config = dict(
    experts_per_token=3,
    d_expert=64,
    moe_layers=[0, 1, 2, 3, 4, 5, 6, 7, 8, 9, 10],
    router_bias=True,
    lr_router=0.00246,
    tie_embeddings=False,
    beta1=0.95,
    seq_len=512,
    steps=7105,
)
Below are experts of layer 7 (counted from 0) of a mixture-of-experts language model. Rows are named router (the router's row for the expert), down (a neuron's output weights, with its number) and show model dimensions 0-95. Each number is 500 + 40 x the weight over its row's rms, rounded and kept within 0 to 999. Numbers have three digits each.
After each expert's rows: a language model's description of what the expert responds to. This comes from a sample of Wikipedia text that the model never trained on.

# expert 3
router:536562540496494534488475477509533479535407433475502554488553545502610548513512462510558529489528534433446504525595506456498481484498502519545540475538484504501550566558530564509551509459495561503516531528495506441475537580495471487513488547544529436425482485506498492463525580428535478545
down0:538487461565448559488539539428527514501468468492520510526486446536501493470560544454502546492474521446470468513449532523494459495465483474515495533551472505546456499531517582539537514497427424579585492466510526572460496474396430482514496526506507484485528438547531476440519409530532506439
down1:523471519493442497486494546506495514615435466498486486458476549507542514533555529526524481458529449481544429528516488532496424504548449506493554561468492438432515528489525553517511497501504472504527454448557510489455420452479529416482473404531514575550502533502442523481496459469463448579
down2:521524521507499520496422518517515521504523456456628508536551532560550494508512461519563485523490510474469489465529507444462547512461531550479431544533413474533596540493428471488482490529448470492486526428516544533504496435460441534518552539540512493474417496471528541471495509459466408479
down3:528460551543480562497456464445447458460495489430517498500478600475447457457526530536502578483495517524557458478480547466438497567427583494534546537525558467497479540588546450514498484511535517489514465455472497559508427523489460534437454538552485501504466471556515536467444523522478512535
down4:491487483530517501560467515519481472408529495561507481436464483542442569472560481476518490573498534515500547438543481486533506555505523546529507527480599526542509465509495507561573544523503481466523583490419495551531461492494521441552553598546476489427417495501502506456470528509523517453
down5:532557457445480507529512480491493522497528498546557524517406549487476555472506562513500481507481573541485549456490549540540551533458447535490548540478496460437539435457500515499422429416436510498477501518498470426557499574532455475477479486487447438487531552509481386493504488488489507457
down6:559519464495520448515519512503440490460526530507485525488481517465580507537470536555516509475483462416510486476428486538623497475559530508554468477481464556371510476539474566484562511528424567485471408505482556530469469506463533457499527480530492522527464481502471496448534518532440466486
down7:511552453530508528461492467492522455438484458510473493454470521433520456550493593541483500493507418490522467487505453557536450508505500498476519459465544515415578464540480409470437483480506426498479530540518566555475509473549493522553508504592540455550492516409479537509537546442479519527
down8:590435540466464531506551496471519545496484470577446542523509429452489564538499410492530487497579478464505553457575469523479414449498519535455508455502443454516425533470454519448495490487441476514456574511498555486500525471575495485497471508456571479476505451499496488482473496489493577503
down9:495472555556447538532428466564551506483482570452470476535509395530485462505482508443524454507485576475534504494545531484503529482494483459506415497457483519553516492480522506483552468514494579469535432444555502479547446518536550586520506549487540454445501537454485479552470421542530489552
What it handles: Foreign-name inner fragments. Middle word pieces of foreign place and personal names after a capital letter, such as Gabor-one, And-or-ra, Kn-ess-et, Ny-ang-a.

# expert 41
router:550573517442488513499505529550537476578512463461507537439488509469514540493506441488522549450501547504426510482538484437516544475427466489536548439524463420437535542518526515480569500524478533526499475551497503499491437539471549463459461531590528485457491494553527446423535467449593478499
down0:503524556506419532418439474600509502522449504453531545536415468476526513479528501496521542516463433500468512490487476462386567483491480454537497525552510492464531535435508457499448524533505550499485461487530471483487508457485513483526483549464455468466467457526511492503392509496473621521
down1:522492488467554475501496567475522493514500500509465481532501524544434540462542586519542448567553509504521462436484503569534489505506460504499536506558514473537422470555480593483529533541458430465485527554559569486520536502495538485550463480456606523486472470509444522534473478524613532527
down2:489436507556509520479423540515572488450525502479546530551444536461500422461472470524425496501503495444479463487424466447471564524467562480571475480483482462512532543581527449518438419474495452452535520481468529527495438462523454521542475546473491427443445469514507471463451459492497484531
down3:434502526520486523541481528473533508486508454541461425453493616523478520495513513536514495487489521492499542486608519493528537467538559470468475517520500456543560512508462483504425500464564495492464519486498518489482549363492556425483493464484471493482527533511580393527489420529465534504
down4:485482540469454470475551552525481465515501577531593514502486490476461515547547510549504552587529513402560545521499587467474397472509522522497543484531492490517480505495461525445536524547432428498559521484475478525562556491467481450522445492474501487512427523475537562458449537543510473478
down5:469477563567463538492451512505475449464495561500523573487492552530461548509533481504533507591553472518541513486440482495489502516493471534579515504483601455482565454477523531545470492477559464444515543480543504525490501427560527408528513481517436514451495580491494439438570517530455505523
down6:499525461537466562434427493592518448528489546502497532554497485566612445521509505518491496477525510504446481472489490515537560482457542509525480432495506543435481532497517444512466586516512394457496515509530484563557467462514510481524416518550509542556530538541497482542501556511453556490
down7:534478459511492422521485577544456446551512469508519580530423531501463499541477509520486491493435490534483520503458493521444546533459390482581470509488502509522475493462442432519454504523519498526524490505474490477541490501523487509545499489484600526470441501445503429473569567418556576527
down8:442473534498492406524477472476492474427520590489500447481480439463483463470443502530551501547500398455498578525460556536497496514492486453490502490547465456554592423512486487505538511506470455496455458539529459501461473511417475490482557500476483485475510513533526489545477378492449527505
down9:473464466511465511543461520407446535564563438515524503495550512508521435473492570509537531441511582484519476529438575470499535488419516497516472476502409529486581520545534531522493493527428538530501497447462527532532530457493488476529512518572500525483513462516388505516423546495524472486
What it handles: Name-initial pieces. First letters or syllables of capitalized words starting a line, paragraph or sentence, often names, e.g. T(y), Mar(ge), K(NVB).

# expert 26
router:526525459457495597503446520483530505574486507504517569510502535463558562507473506597508520493612532487414504449581515456484519518427486518532550493548493498482549567512519561410562512524512538507489485478463501503560491590521498519494489509461521513517483458541483439459496560463493522504
down0:433450520557502501472537491498522464538497535467530454556483501449481550469469563553406459511537461475542496502498497514475414546469523450545513502521478468480481471531505512535569466527455455507541474425539462397503519491482569471530544501550483485465439487570474426419447470525561504476
down1:572502547493448532502449545545460445534531495481436480494456483527480484524538573564541495476585521393578534530523462543552576492505520508459510501502576454479489524482532486502543515476599537481489523491522537481519470480554491543518483480469568606475546521445472476541504499523471512546
down2:517487559441502579522442526519514508511430514457485519440499558497555529446511456523531537475555387454484479576447491557528420451525500541496513513515461461464597513543523551502533556547521559436487468514553498537516514483544487513444493468548495543547513501476483498554469441466495515554
down3:474490473541473501507526444556457473503457536518527514474521484511393529497552530564486539396522498522496532544475476524428489540525483502445545503498524465477527534593478529529533521533578519445488538481455555480511437393497483498493555522558459548495464468485414529518437470507483437536
down4:516513435479586532477532499510479503502519477538496530498512491522477566494516473501524427456477459541477476435558495468573524566504498476535454483542498545520493509472476522539479500497537377506426528554430503504539583495431476439533438524440488560473437542533553490506531485431562505552
down5:523527435490574487533571492480502503527543472496509451493488399474452520464499539542495470498512499579418521491542395487533482476476516503455495483515507558538490400518499426543441435540573524508550525502520472532511533535539560464488546580468500421468493499447512454514491544481471470478
down6:509484502519472533551568522494416489498463535547505511465481428494469442506546512537536532550455502466464513522428582499384517514461473462517589479424454480527443491525528560506480468475489448535507491507440574541487546424509474499507550528479472556407482485469548532500541484462513516515
down7:452518511536535540466511439471485507430501528500550560577464554472484497463573456471489504561470564429523538478475479505495404578524448464501493468453512498528485446516512496564483452528458539502460576513500516480540511491447581520517519441485447496495459559550501518517556555459410466508
down8:512476443624492482498446476438468521482514590537488502544493490465497452467484506550496537575556517464535464463528493459558428549491529459477482446443592514500527473483537580487457567480512475599532500509500546557522484513454501455527544488498467464536506522578525462503479489466494452491
down9:478542520441464522528489522522447483544452495535475434462511505496514466480423469462518507529447448446432449521485507546561484450554454414509549516518492501560491552532476502464519534567537452515482493587588545494492438485473511455545445391474542487528524522503473446495510549566498467488
What it handles: Word-internal consonant clusters. Consonant-heavy pieces in the middle of ordinary words and names, e.g. tre-k, an-k-les, l-av-ish, T-ack-le, Dres-d-en.

# expert 20
router:471546573510528554488491477460468497548491503484578561483571558484507549465528473510514537444516555522457545486504504455446548498433479467507539443561441510526566514506422498558480468456491561504517533502421523455515504588509503440512513509521509447422490483538488480451538513446553420466
down0:483475489456516561446549481490505502471497511435586454471448557505454548452568545467470496498468527468505444527410521492500521451457457508456445508452525528499502515478499421511466411513477454540450491483518509446524473520543469462573543422473553530387477549454526530483522522489501475535
down1:563488506497484562587477492547473489553472555542487505519455508522600494474594515458527502524499496560495539472547508483582555564559521532541484534497453496453468498522547498536512533526535502469591491553517509543445505537489511479513505488465436425536538528512512618494491528520455436536
down2:581454527479437573495522453461539498482545493494461449443476482476557511525565529526538492473550474463537468510492473533529467518482456527462498519482491512510503535513605508556466497464401509574551487474533476485459500506481479549459467404548464517593535446481524439509483478588459499539
down3:500501443489487457502504539538445449478471519593524529432465495507445553520474459490439539538467504528499502512442430567449484478550526527535485442577421442519402465470448503536538502484476490442486514529525547536480538529498465527463514438477481403477535408497495533462489504522455518474
down4:545419514475456484475538472474516511472542465518501479489433464494398521493467494495473507610466477456473510482489470505426446434484469495506505508552458505496451508478524509474574403487473485463480438521556524460581451373490531441491455483516555498522513490446533473495429490495491483513
down5:520549588522490562466584434508506441455457518511537488515522518510518509473556535482482538461438554549523499547482514490553484610493498478492481552480505539499469421539523431530456513562485474444567567507470512511518486515568521545541505513464457503544501455540427573513465443530463481534
down6:535468548432535520554405441491601504468431507477531497503546498493506483480499486554459553442432401508501509462554499476533498490524545487451494519530408498411510510560515525471563503439471444474464522519490492425457540496517497449473458481575535466496516445481484458530499453485494503515
down7:621475527528560526474521541539520428456525453491505537488531485538483520492540532470488510542470460494475424493504470445512441395511555465525485529458449484574520428448493597569567465512442516468517517570517472496480480514534458491503531506480521556505492522529443546490418499515480494471
down8:464490477544509519471525511479445465473466478487445508444507514515439462573500539564525496463497506501500450521450567511421508476485528410517497489516528464573455535452499543459470520437525542479470459497484495484524490506519388460534464554503512541547538444530590580473557490603488529531
down9:480458606465503490505481541478559501522441501451460522530443509483553492469461505499583511434491484481544456448516551493476471509452462531470484493518459498526548521488528512560488445573477507607521512532487479477580581467530486476541497573546460505497454425594465514536428499498531493515
What it handles: Taxonomic and technical suffixes. Word endings in species, chemical and foreign names plus LaTeX symbols, e.g. Potassium, rutenbergii, Clostridiaceae, idae, ensis, frac.

# expert 30
router:508594555457518513484507532473527444544420533453538517460526522548587501503500508474515510420498538526482522408518533510561539531419500513527512456564475479460510520498480495485475471536438502562530529554462548432507443527469499469496478550549507496495548471615518514515594510507471457512
down0:466476519514434503481514513481502447544493506520528532599487493399539546442544535458496565451476568502481507533430446431527464569458504490468505522488526500500505540483476472515477417494578492440523621515504494473461489494480454431522439556528509464509431471533435468489475466499509509475
down1:534510516512509530464435481568498513540537394573530481417536460495542501444503422461458489447515585456496537502480486465468518514523493562463518482495481515542515469509501488471554473488531515580433464547499570555511525492510484569566421450470461525458477595498496522468481509497473445478
down2:433453449477489560507594502465524550472535425439482554473532493557486526535508487491488514487471535541545582543390490492492536494423521467502532478481482489573512436509504470561515495466473562592513461476569538503506500490459505513606501497515525467465522447461519496506484470573468508493
down3:460417521515520572507456527474556502489475484492509422516594512483566553510501555532553558501544476493521527447517539552491495475514480514422494515427531475507529506514475522485542399575559536537497437507548530479512457486522555512560518477531448471438490481516495554531441499605478498505
down4:542469496527543491530527511481462562425519516497518435449506538545476486504563511493415517492531522449490449481492470544471478470508508500517487525527495546534580524542455502450527496488517539446542535524536486494493525501474570484485544399617410523486504548537521402415520473454531442489
down5:445446527505557577512535530543527581436464528517493453453569509509584456431517378471449574519529444502437513518484462480494443432532485544494543473463556480479527536519512473513527524469477489489533529490458437559471538495473510445521525495471453491474485534517543513537475413520476491502
down6:542477518453535552512496504547471574493476512508462562495503463497457478484482485446579514494553428484424417490475508516516459455548487512518492534459515523517487469503506515517468484454470460445469546410509569549472372456478496541481536434528543546482426495440491522492468502442553545446
down7:487460449521508515478522554520480504483549502475402568491531551578468442446522556496507487586432445497521467520551537507508543580537496434513430542508480475553476464491497523586517433502526523533456521485505594526506526549460505437435484528577487503507476544439486498512523525478475461490
down8:452506493557525478486583495560485457443532522483524561510484456534508545454465544574562426553568445461483490584435511526543511481506515467521545469454513542483569535572502516450500503512481525504510509440490481517490535484511490444479596592519474486516521534539547493536482463581514457455
down9:456475497510521504552460526541551574519442461581469475433536519414520609471483531428418483479531509506522492503508520476526490483552503515537469453472400520500404498470512539510478415516466509459542541484590489530518482500516446517509494445511486510565528520479495580524513476517533530494
What it handles: Infobox and heading line breaks. Line breaks ending short description lines like American judge (born 1951), infobox fields, plus coordinate symbols and Born:, Died: labels.

# expert 28
router:474590499475542528475558483482468508491489488503560540473589508493507557458467452510495547508506477517446532438519449455459550531485473511509562468617484466502498590493423493506509431471434543514477528491463521463536543548462507435503491505542516455426439474507502459477559481461560443479
down0:496500534479500558463448507507435547527459383506492481470437504523568448435533554563472506530498439485481501496457543525446546504535453394428504499488545474549452547538540475555487499475506515452548508532504490520456491419548472436466484514420523485509563471527524489475508502514489462438
down1:479461516511489517450505484475490496538489458515530561474467488450549501437479503471473423501487537503477529479596471479491508439542577515482507463458426478512520555544495560516491490476415442426410474536482474516478517439487488563460437543493454484453536431418447518515570440458502514525
down2:535514460543586505517481504527515480481503467500466485522501478461497494448549568481562502444473443456537486511528502515440523454486464517514470515494586447593560428517509531468469494446476523461554565496533441513480398536523563489532474448519554555415457430478483476516489521523500456565
down3:477495540502531439501454465493521537456527455462508532467514560490409464449445453519529473460569559447505467475525507440525449533421541526533448457472522505501449505494501580514515479429469446435511498494474453516468458479569459541524511511424466467587582530502507488507460555455529499545
down4:511499549511510469464486439533534446479511462528445480529449491612501558552557561505508564537521475543490535552532478465478523479530517502488539428491464587455526508482400472535471452484498499498462509514485616500577527472522443488426530535472480493483473519438496532485550462461445512538
down5:387518450582531422455517488487489506432520553485543496471557456469570461504522552489414474447489531521532459522514489500557415504533499525565451477560518573480515547504452487488570549480465530479444445551510537527511485535541542494530442496497531503491451519549468518522508538479444511532
down6:554473465461460463456486526554525457568521504470518582559508441489429578477522581561501506479531485511476512465480490456591485531493489478412489439492512437470515511495502493518481481596551557546509491516483488495489540612558493467444514550495461489508491465485477548428484549459502475483
down7:511437438518475457503512508471465453488511521437466529540556520473538517527472482485479518514475511440491481545475506462490561495471502463540519549519619554557582552447406491508451441464544527519439485493472456457563495484477471565497547546498508542487504534540502501467580468456444575554
down8:462441509498499489493558509482450481603562492526419427443494511530487537540449539556507391445471488491532462446519455474517461520500510488515536402488466479550400467496517508534482503498473491538500553497455513567519546454506566482507498582469552490561533487499492507517486475496563547533
down9:488559462523512515503522461521525479491472441505473521489445493455502455552543536506556520436467505497496430502552512535475555434494454504437498456489455525501487486477524526504441504483498491504395533507411454469603604457533473497484517529445597525428534473497504499539441500470512580521
What it handles: Line breaks. Newline tokens ending lines in lists, tables, and after section headings, plus table-row pipes, e.g. after ==History==, between cast entries.

# expert 34
router:521544576505493535476541563423490477491476469474513576454590511550494524494503495539526545479557548536512516441544508466507472483487496459503555423517490524517511499451476527516574472494476570536500454523460553473524484557498537458474503480558565486453515471542542544461535480388600450490
down0:497445534471485509443463565492463467483566517430579510453493472496492561472564483519521392487551493542518548449499478455453542564480461501491504513556551476581505567498540515449560551505515498523509525526533525511500551458471467519415495571524512461478567533501543513492461459544577521474
down1:462522484575493536523442504551503547512560504484558451505514500461453435542467456525486496493502584454450536555448434466465470444531508493519447446519523437515522540447485503486585478456528533504571586460506437466533495512568505545523509501506547465523519494442491555533492561592510469477
down2:498514566463501470509469537486452467537460581517580522599478477559542506465523511526468496466558504484554511434533573561495549544473512517534489520481473501514572484536570511476510526525462458508485463461525415466470479568511526423521606496528471533571534547476513564507480522510481470540
down3:461492513554564506583585494523520456525468538519459487417493557453452556542467556470458441496478409439527496466428440484543426517522502543466517481541497491483545468507509477423473501506491535527439490541435515561531508501558519495494551514548518497446546552487504514561524444508492474550
down4:464508507468428478462486448506540467483439528492542530516530462510430451485539436467503479503480607523430439556501582517542516561483488499458518530565530487528441574498501476498533525555527474471522530463546502481528500441562475509488468555545523513498359451499520467469498484454486541470
down5:453458516501504489472457435582536568446430494495562583463448472601506517483479408495486586518474524449487522462480581417485486462504526508466485543449480493454487597483532536489464454450437550516484467466516488479553511471532526487454476547468466543476522539502522470497490506481519492497
down6:503569500543527469489541505495496431566575448462507529483445563538488556471483539480545461422486545553457474504495504519536498530510449547498422501515530507504470556502576525418460578455518485516453505448512538516524568534462480516466505490410512430480500543528538501543518538591548528503
down7:483467428511567439541483461542472467491490517422478490527522491471502606421495557492477498535493467511471521477557496527513523527449530540501509550440451509553546448554434434510603477453504508506450479482508427454495453504509533505512482550453520447461613509482507543562529501519499514488
down8:516521506466404478505442545536466614551479510501481529518511456496482435501423499534512469453508446505512476430464524487492561403489507561536556520526476514471547499490504469455488483525531538469465442503475462531458483482462488471511473482555472463602534542439468586500521505413544527511
down9:533500579592444542459483548507536430536459456508499502476492548486450457540465389494451483512483546504431480559469547505431463464509459522460491504516487449501496528518541517487487423520589466499511572457489529505516494411508457542500535502441440469476538486512460511468464531544459531443
What it handles: Table entity cells. Country names, nation codes, teams and result words in results tables, e.g. France, USA, GER, Team Penske, TKO, Votes.

# expert 27
router:542520488499520573460428542470472488566457496491577530485521538498501616522474521523530505445527548457473540486528514463505517547500505532537524477590522449436530570518454580456548488528499574535488464525480479487559504590543522485482502516465546484481432536535466444460488584486513514511
down0:500487480518427460493438529550493471462514509542485474520502422598523492586504520486553528508464512569455517474547496495527459478470554498457548548439468514487540445488556556479514473574524532500541501587498475469533543445577452489549542585482514503452518487536461492427439472537460512485
down1:468538572531519521494472501467557520443488407447508494458441492546577520567468472519507509514489426502426497501561477518537519467465559447481457505495544537558576488501479432485501487464451499530500513476509541512497460507615460460517534487486565507428553510461506547461500491463440429541
down2:485493531502458438551431505508413460558532586525523542540528473455460550498536532492500547495507518486457517531513450529466511411542550514583500607544500531468491496443486573474523558481513488452479431536516460518481426483538435461483482488521516468505523497434466563482540500532453501547
down3:510486383524436447523512530506452497545516493604477385397502517511525542556491452516549422509481472516559471485499504531533510535505500534503511510464559552538509495563502518506582509564565523517536519537459545539520516529530561456535485548448508516484483538543503466464445503525513506495
down4:602523461545584452501498510526514447494558440516421541498582452482450461502445511557508517434477497490538494455479427504502456475510512539506496483516518475433583542460450485508522525506496479476502391453419513487486537476487509466503556581455501562497492484521509508482559541496501499435
down5:530469564490500507491496506500530493432530482506469462532507476504533459551588484528521491490538488475491497465477473490462494508509565519491497441501555437489501552473403463604520540489454559470501575406500579483525480443458620441457463565549495458516481482478454474513442477505533491494
down6:428476482498499466496498495566494454481452539530494497475498484442479523518460439550509563599507505463484552475494512432468562479533505585523501514547513441537512528452476479429548475430512466556532480480456496416452486522519523543383483545501493433500486524496519489481419542447455470539
down7:470497521490463505461531500493472494499542519509587468489459567493504537428530556436456478467507545433466439484419518488394473498450451369544489508453512512580481466446514495536466459546481496471549522470524481485514455449467479503516546487465504475444547495573459518449477467486502482447
down8:526470487514459502494553565517512461463496487444490467517487575459422460513555495467515480497471412563510465523486542563565538575548535467534440549568496423523529551492536533484536526514528391481539438492498483452502503450455565506485514484481555481529473503531532589493479461499472556490
down9:473522422448519456583404500559545521489478538559499493484510502546477539476427485477499471392484471544442532500488464529520535563495411498436434562492517620493515524495510442481511569478462477474540437501539485539513560526509440494508475500532528490478520518503486444472512518479493503463
What it handles: Mid-word Latinate pieces. Interior pieces of long Greek or Latin derived words, such as suprem-ac-ists, tril-og-y, rehab-ilit-ation, schiz-oph-renia, Mag-az-ine.

# expert 13
router:504568587504547544482468508513496498538480493442530551488604518509569551496490478537530516495521551514467495474571455440465498541485506475494536476538428508469552551473436508515515472508482530486528532509454543466555482603560538427517554511525538463409458462528476451468516508449570476513
down0:502436491459483524475477501545490561505522521401518544510544452477471452508439363513533420501464448561447462531524568477482494493517466519549520499524461501518576525481467432492568469537538493485538501535491449539463517571487563517471541481564484411523464487521515483488454529519477489534
down1:557474500539527490579522456509529517523579459534572488532507484500425541520466562533502511493457479546502502487476494490535471535519515468553504499426420508502499525542530453472539499531510484455440478477468482497443479465439454451453483562514488523551559453458416621549455499441444459515
down2:454493497482591492508514480488548516440428482569489511505460497564511507546538455580545503494481586485483518477502446522553465493422565530413562478561479511536433580503506541504561522515471503506507549499496485480563566481542518487464499570471549578471533508455534449470524457507495469518
down3:558499504544472494436532519500433467466511576449504455454463410460490491486527476541547507548529540449548501499480545522413488509476553477502478411522471474568487438502545504465487487485527503475484474518435535459517489489482502408517558555404508578505454518567565510507513489488486426497
down4:421472505449467567475519539492506495499486525521423474502498518564483511488516563522558498486536486503484489555525491520388510512476547523594556505493597526494548511467556535498524526494489486504534475533489581489557521467536502497546505542538577524489514476523530574557460538453401553569
down5:452470613466511475444492503542494496492530488514510509455479518394522524482562511436522512480542544566538511475553438452503464516431463549509503509558521449482490515463494452496551506557475523551497521496548481517487531477504607541474452497518574564432433485441526533510523535445450488463
down6:480506463426549458505478510485486519515497454513483467494493544592453535492446476474521533565492563460549497503484471505482476549497504506483517521510577566509430451556534414439515537520448472509504484544432495491576517586500503490512578507470541575454470515501549449550525545454498415451
down7:497492551503525473529447519499523488463470520449540466493579495514484494438524470503524500518500435492528511535527455511475519553436521522465514507388514475536575515543480452505524414498594484432475505451490479482600526468584532497535591527521563534442526558525470531500501426473484462507
down8:505519587463523508494526528537438501505512460503445522438514512457518467525478395477435506513489528494435491529437497557503436452489444562514496494552425460512533551554533473508530465531482563389481502485556539466505428536485585482564514426473520540504473498491442502528523519537505467516
down9:424568535499579506482522444518555495519521496460544591463477568486506500544477470534496542452546497522448516563543532541460503500510479461499468561548607501497523506476485519568389517515518570496510509489476476456506513494556543408451525475534461459507550483538519439495520514556477469468
What it handles: Foreign name pieces. Mid-word syllables and accented letters inside non-English names of places and people, e.g. Yokohama, Chișinău, Davutoğlu, Katarina.

# expert 15
router:547588556467509542457455537483508459501470480506513509472512511473575518510473473517503544479495542499440528499542499480582513471448468474567543445523485486441572556553502550473585452495457555493501480561481516487486472556508513451506462554534538458505530437576556470468443457425580481512
down0:505530526415536509593586523513534467541502504520431521535499491514454555501562532540470467483479560433519508532455465578510514477527399437572490481521561473465536518523515521526458547482522549517532454514499504483438493493499494590529520454515474452534441480447459543564539490496504515565
down1:540456467572444594518572461528497551537467520528512533437440537503473469490496485481486440497508531545546531481486500501412464538518552491510498499469569492505431459451544522476490477565519460554484517516506575516604504441477519510488519473539456482458491508506570523427476601499480545520
down2:506541475441470539494449481502493569479494461522527470511471476492565508554562489456553443486419598502506496512575513569609513527487545477526467550493465524494508549526524486556504434546518543452518536467441498450472429476481559407502452473480529456518560538476495486552488509539482525516
down3:511524521476527501481497505555518449497485555495480490430519536510545477502501495522492498459539487499502419543423565505476458459525501540521514474429519454512529498489460508455499429435549546463531540461456464498495516587537493421463514486539549505565564527518484459508444452355542436458
down4:485495487519503550504564553463516488527501450500489511570525455514483517547495445500525500514496504477524596491599529548647459452509457512445456467551528498514516553473524539500564494558434486512514527551516466461516392489465492602498496492490491494532483521484473467520501553565488456531
down5:518500534452423539428515500546590477412532504417484499473571495489523496469546498523481496505508467482492441494569491499598448516539499486477488506504447464487559510554510486546528404514503559445483574582494433522462492476508531536502475450584476458463535508501525500512559462529483507531
down6:513491477542517525487533518421542479553523487507535481492536512577508506579493479527522560488506520468572490527470522529477421557492540487529515483461477541414480392435551552477493527503459523532507427484473527452568519489485528456461509514508445589533483468568426464464508551463439543531
down7:452475493500542514474568505430571482432554489436466449481552452499456572518553493532523506455495500517474512546532440496531406458555536481453476456536512532537460469539474564544523453419476514524537482464506532500445459513475424548541479537526540512514513448499535466470494388499496461505
down8:479480544491502508502531529528500477528453486438573513521511502422468585536520538509509480487507477442472493483465524538530475515493477498481467451425468481505465509579461556570535487505463553483589491490491560450548473456538524621537466489495540594492555511467472500486538464435582480559
down9:493540548489505577512470488552500484479518509524555521484470414603485459407512521477504533539488520472543529507537454548460512521456499510481467468499476531523589504492467542470526451462464428485465513463534449425511543433434532521553487492511519517414535506458511429512529558559429458527
What it handles: Name-initial capitals. First piece of capitalized place or personal names, often after of or in, such as Gu-yana, Mar, San, Alban-ia.

# expert 22
router:538515528508491570477511556428509473510507509495546527467595578476532506512486470595564539453490557513475502439546520435512485487462483487526546450562467496508536514472492556530532450488461533559510517524455529486543522510540518400485544498578564455446494470544515472479541477433568462471
down0:515542514507522524510444507501534557544458504517443529477473522482602506444469508475472484531492519473469485490510440498598474581514538455456537461461440502418464548537512555495541490565516534523538508525556398466548497498473521512555433520441496402517581562512491492476509540474510521503
down1:601595462563515498472472513545556503501528497481521518414479439543482458453619436473558488494549481538464497472549487511513509499521467495535439507539543539504560494497524569448463544542547494532543502487499494520486479518412566491481525497461485469478416474478515467468532471447530548475
down2:484498552479445463500515540536447504532520451464551517523479550480513534467519380419460554468544548536442503578495519484550546493438429465547583481457540498556469511515495422471547553499547527429521520451495494513447473550521504500455528491535495475510537517476475443539425466499462490481
down3:467522459518568443421533492511527478436504455482576553586537475509569491561477491495516457493524542470497493534533525442484533422527504477503517460582448514553495493472465454483486474448514420497429534544521505526436430546496530450509529527486522519552453542538554478454508511513595524482
down4:420496517498537493488565447517443563520439534452476535547483550591535470488459524502474532591457536470489453476496576481468451505510459528521496539463515492515478549436515542435555532478503481486495544475537501478504498521512492597510420530466450577496496574535528468528568541547486523456
down5:547495499436530457553448526485471483522516443523522457506441556544498544469543584487488507440475523481505469471485455529480559433474468517531433534509436443473491449505538466490513461530439539430488486507491568463513583477480511546577520578544512524442578435467503519466571496481552496489
down6:521494514457468422529566477526513535498422518477439540479447448412506473438493468472478489477503410461507540483530506442523492520451551455560519519489527498519465460487526512452544465503416421519570533544491526453540470472513551556491507497465458562532534427570425519518475507530515524542
down7:424531540481543505493519488555442520525400544484517493436428532485500428446533534558507471474542558473432487484569497491477545487553470538510553487508459453462556504440457520472451528527555470528527479500495522512477538464460559491509453496549431488500442532588576497502491489485566443508
down8:533513593486466545496433469477524486517525525486501461530448523492579532455525545517530467517395451498513554492467450455489563473466538507503549565477417499513440440462491466537498542574525515539440577521511554496474535505469466482499502490524519416547468523522452454475404489488552500498
down9:460447500489498527499496456500504490501438524563501520534569552493544513481541439427465549499459530481444463485532498445482530491481520507414500521467567519488476515448491578470579512474511512497503522480523396513538463513525478506431607469438515525460540542534535423437485457464455433479
What it handles: Numeric table cells. Numbers, pipes and line breaks inside statistic and score tables, e.g. inning columns 1 to 10, career totals, vote counts.

# expert 47
router:549573566433500537497482473513518486530487462470561546403584538517527537464523480477548474381535519538439528500499486433505528496468498472508514478521452455481539527538450466480508464498470540524538504528462495477475450590442511465464481540552504493418528491540495470466585476478525429498
down0:448414502529537575501506498505561506587562445462547461437529556507516527516427457488442498406440505522464509424570470511451473508507541527443487499500480484469544559499481561512427491561506509534503478529481503418473495436482530565466552477515454518507539470492475521500572498495513529488
down1:464588510466532412558495451483580488520487507564514505499471526479479526482535476429429553427500427534527532485493501469507501520531489464470492586525376498502413523489514417584487506453517504485478525485476477490457465539502468449553550444495504484543478464472462512477483464511503479442
down2:518433473571420528478465516531586516487503546539471463551505465461509460411512472472490534435508482435466489478503581412577547538476500480562448481500462510434521536519518426444471437459485521578569537560526544471492458505520494448467474469526528513533493498523482470536498474475507515523
down3:482510467522534463478466491588486506468496505499513487518570507501547458493498538491502496442536528493497506515427506497443515516464514467506505428410585466479478474500562470521397486428506532503532441431449468560490468471502465516533530570470508575449428462527525529530549437590444471501
down4:470478428512481509509501553454500455443522534456449515591569524518520493514543478491465469480507515436491519606505523496516473474481520471590456515475514436439525472520492522436509513424513523498573459501488563489440412560457509523509517532476539562482500517541572484504604523531480470476
down5:447553468463599483519542476462554485454492550516500495491469477488512426535471500437431496458528538491462522557548500476476515508491535468456467481515519568470444505483477534491459477464456467521474529527536471514580417530559508540493519527435567530522550540473533507520558519546634451511
down6:491459485581485552564468517468484514521487486510487514528538506486570496493504524520498589436531498487520506472450562508489504515505504529571519508518492587455620501469507515503435462515427528571567443549444510474572518511514477565525524540509489501467505473505436459579441585449498478489
down7:520460518535445535503522542516492460579552544558512503462564466416417478494427403521533486512521481426526492509501436460427493506512470473564515455535506510478471473507514575536471503500494496529508462497521478525527528470457460427451536517543498511437399468512403519461490483545518531489
down8:461500486471489481529486489584476564488412541528401433477549494465544400492488494458475525533539468531548518441505485447523512513480622541507563521481472561534489506495520494493493460436517487517552498458483481532457417462573508542554489558532566543526515477493528474494553503497517529489
down9:450439422516471494462444487574511488483472487477495467514466490492431477515468482528489453502504466524493493478490470516568541532546439500526483566471526518433468560472476492460494459577534520464490468487432529529508586494486487538471481567543527544425546501484472391458428598475516554473
What it handles: Personal first names. Given names and initials of people, often in headings or credits, plus taxonomy field words, such as Richard, Robert, J. R., Authority.